Below are experts of layer 7 (counted from 0) of a mixture-of-experts language model. Rows are named router (the router's row for the expert), up (a neuron's input weights, with its number) and show model dimensions 0-255. Each number is 200 + 30 x the weight over its row's rms, rounded and kept within 0 to 999.
Before each expert's rows: a language model's description of what the expert responds to; "mostly gets" lists some tokens that are sent to it at least half of the time. This comes from a sample of Wikipedia text that the model never trained on.

# expert 10
Infobox field words like Running time, Clade:, Kingdom:, MPC, plus mid-word pieces of foreign or Thai names and rare words.
mostly gets: " MPC", " zone:", " Kingdom:", " Clade:", " (age", "==C"
router,169,141,165,197,160,210,236,329,227,182,173,183,225,201,195,204,207,219,209,225,195,160,182,209,118,213,251,184,184,227,187,169,217,179,192,239,175,178,181,201,187,117,187,140,195,184,185,146,205,209,177,201,190,228,165,237,227,146,223,181,210,216,179,187,185,214,229,187,160,213,181,183,204,230,203,221,236,211,179,245,246,203,237,225,190,151,225,199,129,183,155,242,160,160,258,207,171,153,208,184,207,228,152,251,290,194,184,206,190,169,189,191,203,149,195,172,206,194,200,235,145,195,263,227,166,200,225,191,226,205,240,248,173,192,205,230,227,242,171,156,219,242,204,250,156,178,220,175,182,171,176,183,257,210,262,207,173,234,220,199,222,174,211,228,208,185,202,246,176,220,209,185,186,195,216,150,220,236,189,179,189,183,254,207,174,238,187,181,208,211,155,213,193,240,199,213,214,159,246,223,155,212,178,207,216,203,212,196,188,184,214,183,224,168,219,255,210,200,259,141,215,206,205,184,197,188,216,242,215,215,190,197,198,234,198,190,221,200,197,227,153,188,174,175,147,209,181,193,156,191,194,239,196,227,157,147
up1,178,189,180,194,150,260,213,218,235,230,142,243,209,198,147,169,214,201,193,260,202,173,197,165,168,201,199,234,189,179,193,214,223,198,183,186,205,189,213,207,211,135,198,200,182,199,149,181,182,149,168,171,185,202,194,173,207,164,271,209,230,151,147,193,223,254,215,153,231,246,140,229,195,199,226,232,177,272,183,239,176,220,208,202,286,194,188,224,194,220,176,166,192,189,208,217,213,181,171,194,261,156,202,205,225,183,194,204,215,194,194,172,198,228,183,247,222,235,201,202,177,189,216,240,214,161,193,151,143,186,190,190,177,217,243,206,185,195,205,192,164,164,187,205,154,167,193,211,160,177,164,207,208,108,173,214,159,233,164,190,198,178,240,206,222,172,218,236,235,188,198,205,177,251,222,184,217,228,199,254,147,240,157,196,173,238,184,140,231,224,192,184,243,226,214,184,187,177,161,183,218,247,220,184,183,144,197,216,282,226,177,209,182,212,242,212,196,158,264,223,229,232,224,207,127,252,197,210,190,178,148,181,198,167,189,213,204,190,202,196,244,181,204,184,242,172,206,136,201,166,196,201,230,219,154,148
up2,176,215,238,199,220,230,198,263,196,199,181,214,237,162,231,202,212,179,217,188,231,187,206,199,206,216,230,174,246,229,164,247,194,218,202,210,229,142,224,148,142,221,257,202,218,239,154,195,212,241,183,180,167,184,160,173,242,235,220,183,203,270,160,203,198,143,166,219,183,149,221,170,197,215,221,214,213,145,174,177,196,181,146,176,141,178,197,215,179,157,209,196,187,149,196,196,204,207,260,210,196,206,214,203,192,205,184,179,208,209,208,186,226,236,177,183,193,228,163,182,180,205,185,217,147,182,163,186,216,211,211,217,188,217,262,228,220,249,196,230,215,202,157,178,133,229,173,184,205,259,164,229,194,195,232,200,188,186,228,226,255,129,180,258,217,138,200,235,186,156,171,202,211,209,219,248,206,222,199,197,216,257,191,211,196,207,129,185,209,210,190,227,240,171,243,196,194,237,227,173,196,216,174,264,185,177,202,174,179,146,237,157,197,181,188,179,228,178,242,140,225,212,168,291,175,215,202,227,152,219,226,218,137,179,226,269,223,222,197,241,155,189,190,175,223,158,203,234,227,184,244,156,205,172,182,183
up3,181,226,201,159,150,195,198,233,137,220,221,210,174,159,236,222,195,194,163,232,227,172,203,210,157,210,186,192,227,179,205,199,219,181,190,202,185,215,235,209,246,229,224,212,192,205,220,119,202,248,226,185,212,204,198,222,230,187,210,159,207,216,191,176,224,210,215,222,161,238,178,202,195,209,210,203,239,200,210,180,262,209,250,211,217,221,220,137,211,176,172,203,151,231,218,220,166,197,215,128,229,196,227,195,211,209,137,198,248,146,152,210,153,256,251,212,196,218,167,218,177,232,267,205,205,181,215,191,196,215,206,227,137,195,233,206,218,185,280,204,215,229,220,262,166,193,153,226,125,233,202,217,246,177,190,188,218,208,188,218,178,194,195,216,229,238,185,237,171,246,225,215,190,201,169,183,168,194,229,227,191,143,247,218,192,223,133,194,185,192,169,191,185,212,201,166,246,138,222,191,199,202,146,174,186,181,205,194,209,117,182,152,148,189,180,226,190,174,229,190,236,244,198,193,247,219,186,205,176,211,171,162,188,209,209,185,261,225,159,215,240,197,207,187,107,216,118,176,185,212,196,240,148,203,229,170
up4,200,194,217,193,198,232,272,222,208,231,157,131,179,187,198,191,229,225,211,233,215,201,245,184,172,183,173,179,208,223,205,212,160,204,138,192,192,172,175,183,246,114,187,175,223,179,171,170,194,190,217,175,182,194,185,187,249,196,229,219,196,152,197,241,172,214,181,175,171,233,172,232,191,185,243,177,243,236,179,239,197,129,199,197,199,150,181,190,155,234,201,195,189,222,168,210,192,168,215,189,223,188,180,260,191,220,205,132,211,156,183,212,209,250,185,130,192,205,214,219,205,210,208,280,224,185,192,208,165,251,247,207,236,177,185,230,139,210,213,177,218,227,217,182,224,228,185,119,191,220,169,206,212,158,203,173,185,205,177,188,194,214,213,219,213,234,184,302,264,235,170,230,215,227,205,155,216,218,210,224,224,234,176,185,195,237,264,157,173,238,213,169,228,160,204,194,284,235,208,227,153,187,220,194,244,231,192,214,206,203,162,200,160,238,220,184,188,197,169,232,210,204,190,168,162,207,199,179,149,158,182,235,260,208,196,195,238,202,186,227,198,260,213,198,202,270,236,214,215,185,187,252,165,217,179,215
up5,167,209,220,202,173,143,220,232,230,205,164,168,206,280,157,178,224,205,228,200,193,149,163,240,238,200,166,247,200,265,221,130,181,188,163,178,201,206,194,148,158,178,231,164,198,236,213,198,234,181,189,187,222,206,177,198,220,169,202,153,210,199,187,240,177,222,186,201,184,220,216,219,188,197,166,249,194,180,210,189,194,164,197,233,181,171,219,240,184,188,206,187,232,177,178,257,185,178,172,177,185,239,201,220,206,199,208,181,149,167,209,197,235,126,182,191,225,240,241,154,163,214,196,155,226,156,160,180,183,228,185,198,168,229,198,211,174,295,180,240,191,218,228,256,179,152,213,166,272,135,225,196,209,204,178,187,202,280,202,207,222,243,173,221,195,222,172,165,192,224,192,213,234,235,255,149,208,262,171,189,197,244,187,171,225,219,225,231,216,182,174,175,231,232,192,239,192,216,220,160,197,168,197,197,164,210,213,158,221,233,207,184,235,215,237,191,148,190,199,183,188,240,211,205,217,195,224,229,257,215,185,207,156,165,210,209,220,179,178,241,234,206,223,186,228,214,192,251,157,225,164,132,130,210,205,264
up6,200,152,192,172,228,213,274,205,156,244,203,178,252,251,164,244,205,212,233,214,200,283,200,158,203,168,178,180,205,231,208,168,183,125,212,207,193,163,219,188,184,130,185,176,217,246,177,174,216,176,194,213,220,210,186,188,211,178,224,240,175,198,202,188,171,260,234,152,214,195,160,193,137,152,230,211,198,171,194,206,160,275,174,244,208,142,229,262,235,225,212,202,202,176,196,206,157,176,226,181,240,236,177,218,217,214,172,201,184,223,207,178,183,181,173,220,213,199,240,261,177,221,256,174,202,209,244,212,204,153,201,162,183,179,231,171,185,223,192,218,193,168,178,202,187,218,228,151,173,220,162,168,168,230,198,219,217,172,222,189,230,152,296,182,188,240,198,186,234,189,210,174,185,239,197,167,229,222,202,191,189,225,209,224,217,197,149,182,194,138,188,279,250,166,201,195,213,189,257,198,212,194,203,201,205,174,226,193,232,189,183,182,246,217,190,229,198,166,216,225,237,198,178,212,182,211,183,209,190,203,207,204,167,140,202,170,264,263,210,216,213,141,229,233,228,190,188,229,137,201,182,164,241,211,137,227
up7,173,230,152,205,175,188,238,275,247,233,215,223,192,239,161,187,189,176,232,221,185,177,194,148,210,159,133,213,177,222,181,206,205,202,216,218,281,243,105,243,235,207,222,189,150,148,136,212,202,168,242,197,196,258,196,209,187,233,216,238,174,180,190,171,192,236,193,222,182,263,177,205,200,233,202,188,201,246,172,230,170,187,226,165,201,187,209,236,176,176,167,186,214,196,188,246,228,169,189,184,245,165,140,152,212,226,202,176,209,166,224,163,252,228,187,219,212,176,208,198,232,144,208,211,189,203,193,146,185,178,208,206,147,190,183,174,205,228,160,129,211,204,215,269,210,164,212,209,184,181,205,215,205,181,176,201,182,191,170,191,236,180,170,197,218,183,193,171,194,191,222,211,211,193,224,201,180,219,218,204,221,194,204,182,257,184,230,165,220,238,214,225,238,294,193,237,168,219,158,213,165,214,204,232,189,173,174,188,223,212,225,224,214,219,212,190,216,231,261,205,243,209,154,257,218,257,199,225,117,168,211,244,240,199,193,198,210,244,250,220,169,199,205,215,180,183,133,147,173,184,181,175,177,173,214,167
up8,223,191,170,155,184,195,220,256,239,126,179,173,183,170,182,184,220,213,157,240,224,205,198,192,132,196,164,215,142,193,206,208,214,191,184,191,228,178,253,220,198,170,182,172,156,174,193,167,213,271,219,201,185,195,252,221,205,185,150,187,220,176,161,205,181,228,223,185,233,243,188,196,191,252,178,222,206,280,245,183,244,199,253,238,183,174,203,216,163,216,184,247,194,175,219,202,176,198,160,210,170,179,161,209,230,199,221,210,175,230,110,226,217,189,165,188,178,205,214,206,193,230,249,198,205,180,219,219,227,244,205,214,209,252,219,226,207,228,181,230,211,194,205,206,194,204,278,168,219,170,193,176,241,186,200,170,197,238,199,188,246,247,215,176,203,215,101,237,184,197,171,221,118,224,166,266,203,243,238,192,154,163,224,161,193,243,192,184,191,190,151,200,185,190,218,191,242,200,225,216,204,179,185,181,207,245,231,196,195,193,204,222,226,179,193,165,198,162,246,162,166,206,207,170,189,193,194,187,147,175,249,205,189,183,236,170,262,157,122,208,230,252,170,214,187,234,161,199,209,149,176,232,154,182,204,193

# expert 20
Alphanumeric pieces inside codes, abbreviations and score ranges, such as RT55, PCA, 1–6, 1999/00, $ and subscripts.
mostly gets: "-1", " $", "_{", " ½", " SR", "RA"
router,196,166,189,197,205,193,210,233,201,210,229,187,196,255,186,198,224,160,213,194,227,211,219,197,186,195,195,183,171,240,210,180,191,239,225,204,198,193,188,184,177,172,190,160,140,180,177,193,213,187,153,222,198,191,209,215,232,166,231,146,217,200,238,154,180,189,143,219,193,201,192,222,211,179,165,240,218,191,227,190,204,195,220,206,192,208,148,152,224,164,158,207,124,182,223,207,197,213,204,192,212,192,191,182,277,239,204,215,160,187,218,148,179,175,188,156,204,211,223,195,193,182,215,217,151,215,201,221,226,208,209,150,196,235,165,197,205,206,254,216,192,243,202,229,210,169,229,155,207,105,168,188,248,219,238,175,151,279,207,226,203,195,223,188,174,168,176,188,239,216,189,239,218,212,264,202,183,229,138,158,166,264,232,278,202,186,141,191,189,220,176,209,190,278,140,267,220,172,207,244,214,193,144,202,202,193,210,191,254,184,231,100,221,170,197,219,210,192,233,106,195,158,202,218,250,151,222,196,211,249,163,185,188,201,222,210,214,211,186,212,164,175,211,190,228,211,188,242,192,241,235,193,181,190,184,149
up2,192,183,197,198,148,247,274,231,226,183,143,219,233,199,147,251,160,277,267,198,196,184,221,165,214,198,216,181,235,194,197,243,197,229,199,164,230,213,244,181,197,167,185,186,203,197,167,224,219,252,177,256,146,201,193,207,172,165,224,183,223,227,138,185,195,193,181,199,188,221,119,240,155,163,201,182,165,189,218,188,191,193,205,214,222,195,213,252,179,202,229,197,182,187,251,217,211,228,168,209,247,218,189,199,217,224,241,192,200,132,180,146,237,182,185,242,165,162,201,220,184,240,166,239,214,184,172,191,191,197,223,221,210,248,185,193,220,231,258,196,186,208,204,263,178,182,213,111,167,268,228,192,210,194,157,195,99,188,166,204,263,214,179,192,174,227,222,192,194,213,214,172,218,232,188,177,201,252,173,208,200,192,180,148,239,186,219,171,197,182,235,185,184,158,220,222,253,166,203,218,224,160,220,183,206,158,182,198,210,155,175,159,172,184,202,184,242,168,268,218,183,172,199,185,180,193,234,222,235,216,208,154,232,193,181,180,198,218,162,274,184,157,193,193,209,179,206,212,184,207,248,221,181,194,175,189
up3,170,213,192,165,107,144,208,263,83,213,203,183,216,261,176,186,186,183,221,190,174,230,209,168,221,219,188,221,180,230,134,179,151,181,201,229,222,202,194,196,243,170,190,175,185,170,198,190,163,211,191,201,165,243,229,241,168,177,211,181,260,215,190,225,230,203,212,193,251,223,129,257,237,195,189,217,192,212,184,201,176,156,220,238,185,216,157,201,221,242,138,179,190,199,193,205,186,226,183,152,223,202,203,244,241,212,161,258,207,207,264,205,200,180,217,241,206,188,209,211,176,220,233,230,195,168,143,189,188,189,226,177,189,176,166,156,199,155,179,138,266,203,175,200,179,177,229,194,244,171,238,152,212,163,181,190,167,216,172,193,164,231,180,175,228,231,187,185,212,242,239,212,234,227,209,174,237,182,158,207,244,219,177,200,212,176,226,210,186,216,149,206,202,235,186,241,207,176,206,155,214,228,224,202,195,174,212,189,208,218,239,169,162,167,219,161,207,215,201,225,212,120,194,152,221,167,161,277,200,200,212,233,224,211,188,211,224,176,211,203,192,215,250,225,206,226,225,214,141,216,222,211,132,215,229,181
up4,189,228,205,201,214,192,181,210,218,229,162,218,241,210,202,233,160,178,187,218,224,174,203,241,263,208,239,308,171,217,154,184,214,168,225,187,172,196,250,159,239,188,227,233,221,193,194,151,192,136,203,149,194,188,184,172,283,200,236,128,174,191,222,217,231,208,178,188,159,238,207,181,168,149,183,190,170,188,192,237,283,257,192,230,195,183,230,209,192,194,209,218,168,163,172,181,171,206,162,210,202,266,228,200,208,178,173,209,187,221,188,236,190,198,156,247,228,192,202,208,205,198,279,242,198,176,146,214,208,209,166,202,184,223,201,212,208,230,223,211,199,195,153,212,170,246,156,227,197,220,222,198,175,225,225,174,189,202,220,178,184,229,217,261,215,151,136,221,181,231,215,188,196,197,249,175,216,184,220,177,203,215,190,230,219,137,205,221,170,199,180,255,180,203,168,205,191,191,179,222,249,198,194,160,209,195,222,147,230,193,219,229,237,127,184,196,202,177,196,201,193,227,222,196,227,190,216,247,205,191,116,110,207,206,241,215,246,226,201,252,204,139,203,235,206,166,181,220,179,139,211,185,195,196,227,207
up5,175,197,202,199,195,188,204,230,222,197,231,166,229,221,223,198,203,146,226,265,247,178,233,239,209,221,192,198,184,246,230,161,176,151,213,176,290,201,217,129,160,227,202,166,188,201,157,169,211,230,177,228,197,185,191,225,169,214,199,148,248,217,158,179,234,195,204,182,173,246,193,168,137,191,195,212,176,239,172,189,263,186,252,250,230,189,208,170,249,228,206,231,250,218,251,158,236,168,175,233,209,206,182,208,219,197,152,196,122,187,209,214,211,175,184,205,166,181,201,196,171,208,204,174,215,226,165,234,195,213,207,191,167,216,169,173,131,194,176,194,191,222,158,219,188,196,228,200,295,180,154,207,204,198,218,249,173,266,223,214,237,232,191,153,194,241,200,203,247,219,194,213,202,199,156,186,158,250,178,192,178,219,185,228,227,200,214,237,192,221,177,186,201,196,223,225,252,201,225,170,202,157,125,182,192,226,225,229,106,175,206,189,244,214,165,195,160,195,189,218,153,187,170,184,173,200,263,186,196,172,158,214,197,200,184,172,247,160,140,179,206,184,231,196,219,246,210,221,194,217,150,195,160,189,214,206
up6,162,211,173,192,216,210,196,228,192,170,210,159,230,168,193,186,206,171,144,186,208,190,214,217,184,232,154,171,180,197,153,226,208,254,210,188,207,187,204,207,164,173,220,224,250,98,190,223,178,257,181,186,235,201,177,220,223,194,232,195,246,136,190,177,205,159,193,173,195,174,179,279,218,221,227,229,172,178,177,184,253,172,188,220,212,195,212,150,238,220,218,173,205,177,194,207,235,236,218,203,255,235,250,169,215,250,248,265,173,207,221,183,191,220,206,193,180,218,183,222,223,148,168,208,182,143,185,260,207,196,194,197,202,214,180,210,219,164,208,171,215,225,206,207,188,204,190,128,202,142,281,210,192,233,173,178,159,248,152,248,203,185,177,273,231,174,180,218,206,158,167,212,182,201,195,217,212,229,135,212,240,238,211,182,226,246,174,202,174,171,170,182,224,247,186,188,206,237,228,258,189,206,217,218,225,206,189,170,206,147,179,193,242,177,173,207,237,170,202,197,231,197,198,225,153,183,229,220,216,144,230,264,266,158,215,198,242,230,208,251,159,201,208,152,228,168,153,172,200,196,199,229,196,194,158,179
up7,218,197,225,189,214,248,209,206,204,148,142,238,212,202,217,142,205,231,206,257,227,211,173,205,165,202,295,200,207,197,169,194,240,182,225,226,204,204,170,242,195,200,216,196,258,186,245,218,217,201,179,181,191,205,172,184,214,225,220,249,203,197,147,227,260,205,201,135,180,179,173,146,178,155,212,197,185,282,197,194,265,194,215,176,234,213,220,190,174,247,217,185,165,250,174,241,208,189,200,164,240,220,127,219,210,148,259,193,208,234,212,161,164,239,227,181,214,225,256,285,230,212,232,218,217,150,201,202,145,187,210,197,185,222,181,196,193,187,216,172,177,187,230,188,210,198,240,161,150,264,192,199,164,185,221,178,178,192,197,171,206,203,238,219,119,230,167,242,136,200,196,204,184,239,185,150,197,197,173,222,160,146,235,232,198,195,197,176,224,187,208,176,121,180,213,222,159,194,250,179,190,164,225,182,202,172,195,197,237,275,179,179,217,218,161,165,202,199,245,166,207,189,176,196,217,143,187,216,186,196,187,142,213,177,170,197,193,194,183,207,233,202,226,214,187,175,165,223,220,194,160,183,194,179,219,195
up8,206,143,162,166,165,207,199,202,222,243,197,220,213,174,209,192,175,176,243,223,162,234,180,220,198,173,210,212,191,228,209,196,176,127,226,253,194,222,223,194,199,179,239,201,237,168,198,157,216,176,228,179,249,264,212,171,216,166,239,246,245,193,148,206,182,222,165,225,207,200,179,240,187,179,226,252,163,209,198,212,242,237,217,191,229,191,189,180,224,242,176,213,168,234,203,177,157,172,165,198,196,210,184,259,222,232,170,216,168,190,204,158,164,221,214,213,227,192,213,223,137,203,221,240,118,167,160,225,154,197,231,218,138,195,200,179,126,183,223,162,220,207,155,260,166,210,212,165,234,218,156,130,190,202,232,199,189,188,214,214,188,255,227,194,214,214,167,189,202,211,284,201,210,223,216,196,182,215,210,168,196,174,122,201,189,192,173,196,143,236,186,224,146,174,192,260,232,176,211,241,290,172,192,177,174,179,238,168,210,165,167,181,180,208,209,195,225,176,194,221,164,256,203,196,240,158,195,243,202,168,154,164,183,167,222,197,178,224,209,275,255,192,212,210,193,194,186,179,197,210,198,194,170,196,216,229
up9,182,177,222,164,159,193,187,201,161,206,211,197,205,223,196,175,216,157,154,219,190,177,190,193,234,218,263,176,155,241,208,165,245,220,234,246,191,175,193,178,184,213,221,241,201,216,231,169,204,189,147,268,182,214,214,232,238,216,171,198,243,204,192,230,215,190,203,209,157,219,145,167,199,232,240,245,250,167,216,147,175,211,232,199,146,201,221,209,187,166,215,211,190,195,201,210,167,248,227,191,296,207,222,195,191,270,217,173,218,138,282,189,205,201,165,255,138,199,246,208,191,196,189,262,197,193,170,205,172,278,206,220,225,160,204,191,176,181,227,182,213,179,186,199,229,163,233,221,225,246,219,206,177,249,163,231,210,170,188,190,213,196,179,200,187,180,173,217,222,193,250,195,174,255,178,231,169,226,201,178,233,178,146,250,223,202,197,206,184,193,206,229,188,205,151,180,244,186,243,233,181,147,162,216,252,129,157,186,212,185,234,161,232,207,181,269,202,197,206,177,151,144,173,193,226,200,215,195,149,256,242,222,215,190,230,182,178,152,199,201,207,188,239,221,198,197,176,196,175,186,246,198,216,183,244,244

# expert 1
Words in section headings, list titles and credit lines of structured articles, such as See also==, Career, drums, vocals, footballer.
mostly gets: " also==", "==See", " Succeeded", " footballer", " Candidate", "==History=="
router,217,198,203,122,191,197,210,251,201,200,194,218,175,177,189,228,188,211,225,212,219,200,205,221,215,186,170,212,184,222,182,221,202,217,205,223,222,182,194,156,170,144,179,169,171,201,196,179,207,242,198,228,185,140,140,239,248,173,253,171,236,193,145,177,183,197,176,206,219,203,177,217,173,211,161,197,207,185,175,174,208,193,198,215,182,220,139,205,215,154,172,196,164,202,219,194,229,162,226,170,232,231,229,200,251,234,204,207,126,133,228,177,201,177,222,151,212,230,235,244,166,192,214,230,201,179,195,244,240,228,253,170,210,220,208,157,179,206,251,168,197,227,172,201,179,202,242,170,197,162,188,186,273,214,235,183,190,221,209,244,262,162,252,174,196,217,227,220,244,210,197,226,227,275,184,221,199,242,182,172,188,192,209,212,186,200,134,212,176,199,186,205,147,238,118,223,246,159,238,265,222,173,161,219,216,169,194,143,242,196,183,130,218,203,208,184,243,181,207,152,184,117,186,235,200,192,265,200,210,235,179,222,236,197,202,163,224,213,200,237,149,205,205,225,197,208,164,191,159,198,208,204,204,213,138,156
up0,179,133,206,195,181,234,236,203,175,254,139,227,185,181,208,170,215,174,180,243,237,202,225,188,200,164,190,196,220,198,202,215,176,163,195,225,115,237,175,189,209,189,200,202,251,168,193,158,207,257,194,157,201,205,190,178,210,213,250,149,224,171,243,212,241,211,215,229,197,232,182,167,266,188,141,151,205,229,202,195,227,165,213,205,186,172,175,112,149,196,131,192,199,252,201,180,147,184,228,191,201,163,221,164,164,247,184,190,183,143,217,203,234,186,182,168,230,201,167,214,164,183,207,188,199,209,232,235,176,214,228,196,177,213,241,251,244,208,204,143,237,235,194,224,218,213,189,196,205,195,203,216,213,222,211,144,223,219,204,147,208,245,194,182,236,207,221,188,223,159,224,203,210,222,215,184,165,200,229,245,232,206,244,181,267,204,197,224,189,173,203,206,184,267,153,239,169,185,220,250,236,157,187,210,231,276,178,144,193,176,207,160,212,236,169,250,194,184,190,210,177,237,210,270,195,191,220,191,203,164,215,158,250,228,170,203,223,181,199,235,174,201,177,197,173,244,156,218,172,205,154,249,191,174,149,198
up1,166,166,181,180,219,153,228,231,188,169,241,178,210,188,176,222,183,191,238,207,186,176,231,220,157,204,227,256,238,215,146,206,188,211,194,203,195,218,186,238,232,199,224,230,121,217,133,177,213,242,198,226,163,226,180,205,150,152,248,236,148,225,251,215,191,231,179,253,248,250,214,159,179,83,166,198,174,203,179,217,250,173,170,225,217,190,223,210,222,216,185,161,214,224,191,194,200,189,182,191,178,213,224,203,243,179,181,227,175,243,187,202,193,183,203,222,204,227,191,243,214,258,271,190,241,224,201,190,223,172,202,184,212,247,195,139,247,169,254,189,247,192,194,196,189,189,152,217,142,215,190,155,196,241,190,154,203,186,249,244,198,225,224,165,171,187,134,225,211,262,214,181,251,223,188,165,178,196,220,182,171,190,223,188,224,165,210,197,210,203,203,217,161,231,222,210,224,174,187,192,229,175,199,188,252,224,208,159,199,155,227,173,194,211,220,173,134,210,173,196,215,172,194,163,181,160,246,151,286,201,180,256,209,177,204,219,171,171,213,247,181,197,216,190,162,187,162,166,217,176,198,223,229,201,207,195
up2,196,240,230,194,210,223,207,213,231,176,203,203,181,173,159,239,209,202,231,226,200,161,163,206,190,146,223,190,220,218,229,216,216,199,156,174,264,209,221,158,189,196,188,188,227,211,196,203,236,248,166,177,222,163,191,230,194,224,226,207,171,195,178,208,178,207,176,199,222,178,201,202,162,173,233,198,205,171,135,213,211,220,246,184,285,228,175,176,219,248,181,198,185,201,214,234,244,205,202,154,228,182,163,249,227,165,195,128,197,223,158,142,180,215,160,225,193,141,155,221,141,243,236,220,257,137,178,166,195,182,271,182,141,233,198,219,191,198,210,205,164,226,172,211,181,176,170,205,172,225,209,121,235,194,213,214,194,214,157,206,229,211,191,258,180,235,197,187,154,257,143,171,201,213,236,199,145,167,179,194,250,171,198,211,226,269,183,141,213,184,237,153,171,158,226,219,199,142,227,208,181,182,206,217,184,193,183,186,211,131,178,184,200,216,230,193,178,154,205,162,250,233,203,172,181,224,222,226,206,254,191,206,213,272,171,193,233,226,186,195,251,201,186,221,152,217,162,175,243,175,179,198,221,183,203,179
up3,216,222,185,227,200,202,189,211,252,198,203,218,215,178,190,228,250,199,162,272,184,200,230,192,243,183,197,157,187,202,177,177,182,183,186,171,167,230,205,204,304,166,190,160,198,206,189,187,187,172,201,156,201,163,163,256,179,199,246,179,277,245,186,213,219,199,208,203,155,255,197,180,203,197,161,210,203,182,169,210,233,161,219,255,262,157,174,219,175,199,176,255,224,135,223,283,188,194,187,191,198,187,180,256,205,161,240,199,188,164,188,204,205,183,154,185,210,208,225,211,194,164,182,230,203,218,210,185,228,193,179,240,180,178,187,171,171,264,246,174,201,229,199,221,230,223,225,183,192,192,199,226,222,216,207,175,207,261,191,130,241,231,164,190,221,231,178,219,174,202,191,175,265,239,202,246,184,190,169,256,183,196,168,186,206,181,188,207,220,214,222,201,181,206,201,189,211,177,160,262,181,109,116,191,206,211,176,199,253,202,155,177,211,186,192,223,229,153,187,194,209,219,149,235,182,258,217,198,192,192,214,149,228,189,227,185,159,250,253,207,185,127,207,192,205,235,186,160,171,223,233,220,179,192,196,169
up4,208,204,209,133,206,182,208,187,196,167,144,261,243,168,183,177,120,243,195,185,230,195,198,189,161,221,200,181,202,195,151,214,185,222,210,227,294,197,214,158,199,153,173,206,234,161,161,202,222,197,221,214,199,164,173,223,193,187,270,161,166,241,207,203,205,171,191,158,202,233,186,224,186,219,196,237,184,183,145,191,221,213,233,221,233,192,152,170,162,221,215,170,188,211,258,180,205,171,177,204,206,123,215,192,167,214,189,197,217,205,228,190,195,201,171,155,198,234,213,197,205,188,237,209,168,194,233,266,131,220,201,195,160,187,210,143,180,206,222,206,196,183,228,199,169,185,222,195,217,185,165,185,247,234,228,265,208,174,227,225,199,282,247,213,162,204,201,214,229,262,159,192,155,236,161,250,206,209,144,211,165,174,223,200,181,139,186,192,221,143,181,249,212,211,172,189,172,207,221,229,213,213,227,220,232,226,154,175,209,216,162,243,231,191,189,245,251,172,188,217,182,184,150,227,190,215,193,143,203,233,168,175,249,222,194,198,193,208,238,185,231,197,234,138,192,160,152,231,178,221,180,148,241,199,237,201
up5,214,179,201,148,224,158,173,207,266,180,206,187,249,189,217,209,139,203,160,207,198,152,250,206,232,161,211,154,173,206,208,176,179,186,252,208,239,217,175,142,203,194,202,253,244,182,220,234,159,251,164,214,227,188,142,220,175,244,196,180,222,205,170,218,235,195,229,223,195,233,206,196,223,183,163,250,183,242,209,185,222,255,197,184,210,196,185,167,174,243,183,225,194,221,206,193,209,172,159,192,211,213,248,178,229,219,147,188,179,170,253,164,215,124,252,195,134,190,238,181,200,179,212,198,183,218,241,170,189,226,167,168,171,207,213,111,184,254,219,184,188,197,204,191,172,138,185,194,199,190,190,223,240,187,260,168,208,219,252,170,249,210,288,215,212,198,167,175,219,166,158,199,206,252,195,256,161,243,193,156,198,216,253,218,184,237,167,224,188,198,160,218,168,190,178,184,205,171,180,201,191,199,154,231,229,186,223,143,210,196,212,157,235,138,216,217,172,199,229,206,246,180,202,199,194,224,194,242,184,242,191,168,266,227,210,182,211,159,188,205,169,199,214,203,207,179,229,227,157,166,185,185,232,207,150,226
up6,233,180,198,166,180,202,205,220,219,174,197,162,223,224,167,176,174,220,187,226,216,156,218,197,152,195,211,174,221,176,219,166,239,186,196,231,160,211,246,119,204,165,175,161,207,207,162,202,191,199,174,233,206,227,153,178,187,190,151,220,206,168,223,173,187,210,211,135,246,225,194,173,196,208,191,226,167,246,158,170,232,155,287,211,229,229,200,191,233,220,164,192,229,236,162,168,155,198,195,182,205,209,223,209,194,168,114,161,216,107,175,221,198,222,235,212,221,191,190,258,202,202,221,189,236,201,132,239,199,289,198,147,179,236,179,234,188,212,180,224,260,194,235,196,187,174,177,189,235,156,163,183,214,140,247,211,160,215,215,209,167,197,236,180,187,206,174,198,228,231,169,215,160,209,206,140,191,261,213,200,186,192,209,256,164,221,226,202,225,171,171,183,232,146,195,155,236,206,213,170,246,237,207,220,171,227,170,166,193,210,278,211,221,200,208,210,180,209,236,211,196,217,215,161,196,221,227,183,209,255,163,156,208,256,149,161,212,205,241,187,224,170,215,217,200,195,217,247,209,183,208,229,183,167,209,215
up7,181,203,215,196,166,226,199,239,204,164,217,151,161,199,193,189,222,220,210,198,211,231,213,206,192,214,169,199,198,178,225,222,191,159,194,279,207,225,206,183,230,135,208,219,227,211,180,199,204,201,248,204,143,224,216,178,204,155,197,173,258,156,167,173,162,162,217,176,183,258,187,186,188,207,161,206,146,164,188,280,233,225,191,197,244,216,222,215,294,129,191,225,194,215,249,163,215,182,179,178,206,196,200,237,227,255,242,250,130,139,212,230,239,154,211,217,127,190,183,222,188,204,171,215,204,199,215,203,205,203,191,211,178,154,188,143,152,198,213,201,251,190,206,184,200,222,239,195,200,171,182,205,236,211,196,200,191,184,218,233,186,204,199,204,197,191,214,211,224,200,232,200,168,183,184,194,161,267,182,223,181,199,135,211,297,180,194,171,191,189,184,239,208,240,133,201,255,191,185,225,208,222,194,182,161,195,149,173,204,239,247,184,206,205,178,209,190,224,227,211,203,198,202,211,173,217,260,178,181,225,141,189,206,211,237,207,289,225,146,227,209,176,115,181,227,195,173,190,242,232,180,232,207,191,188,175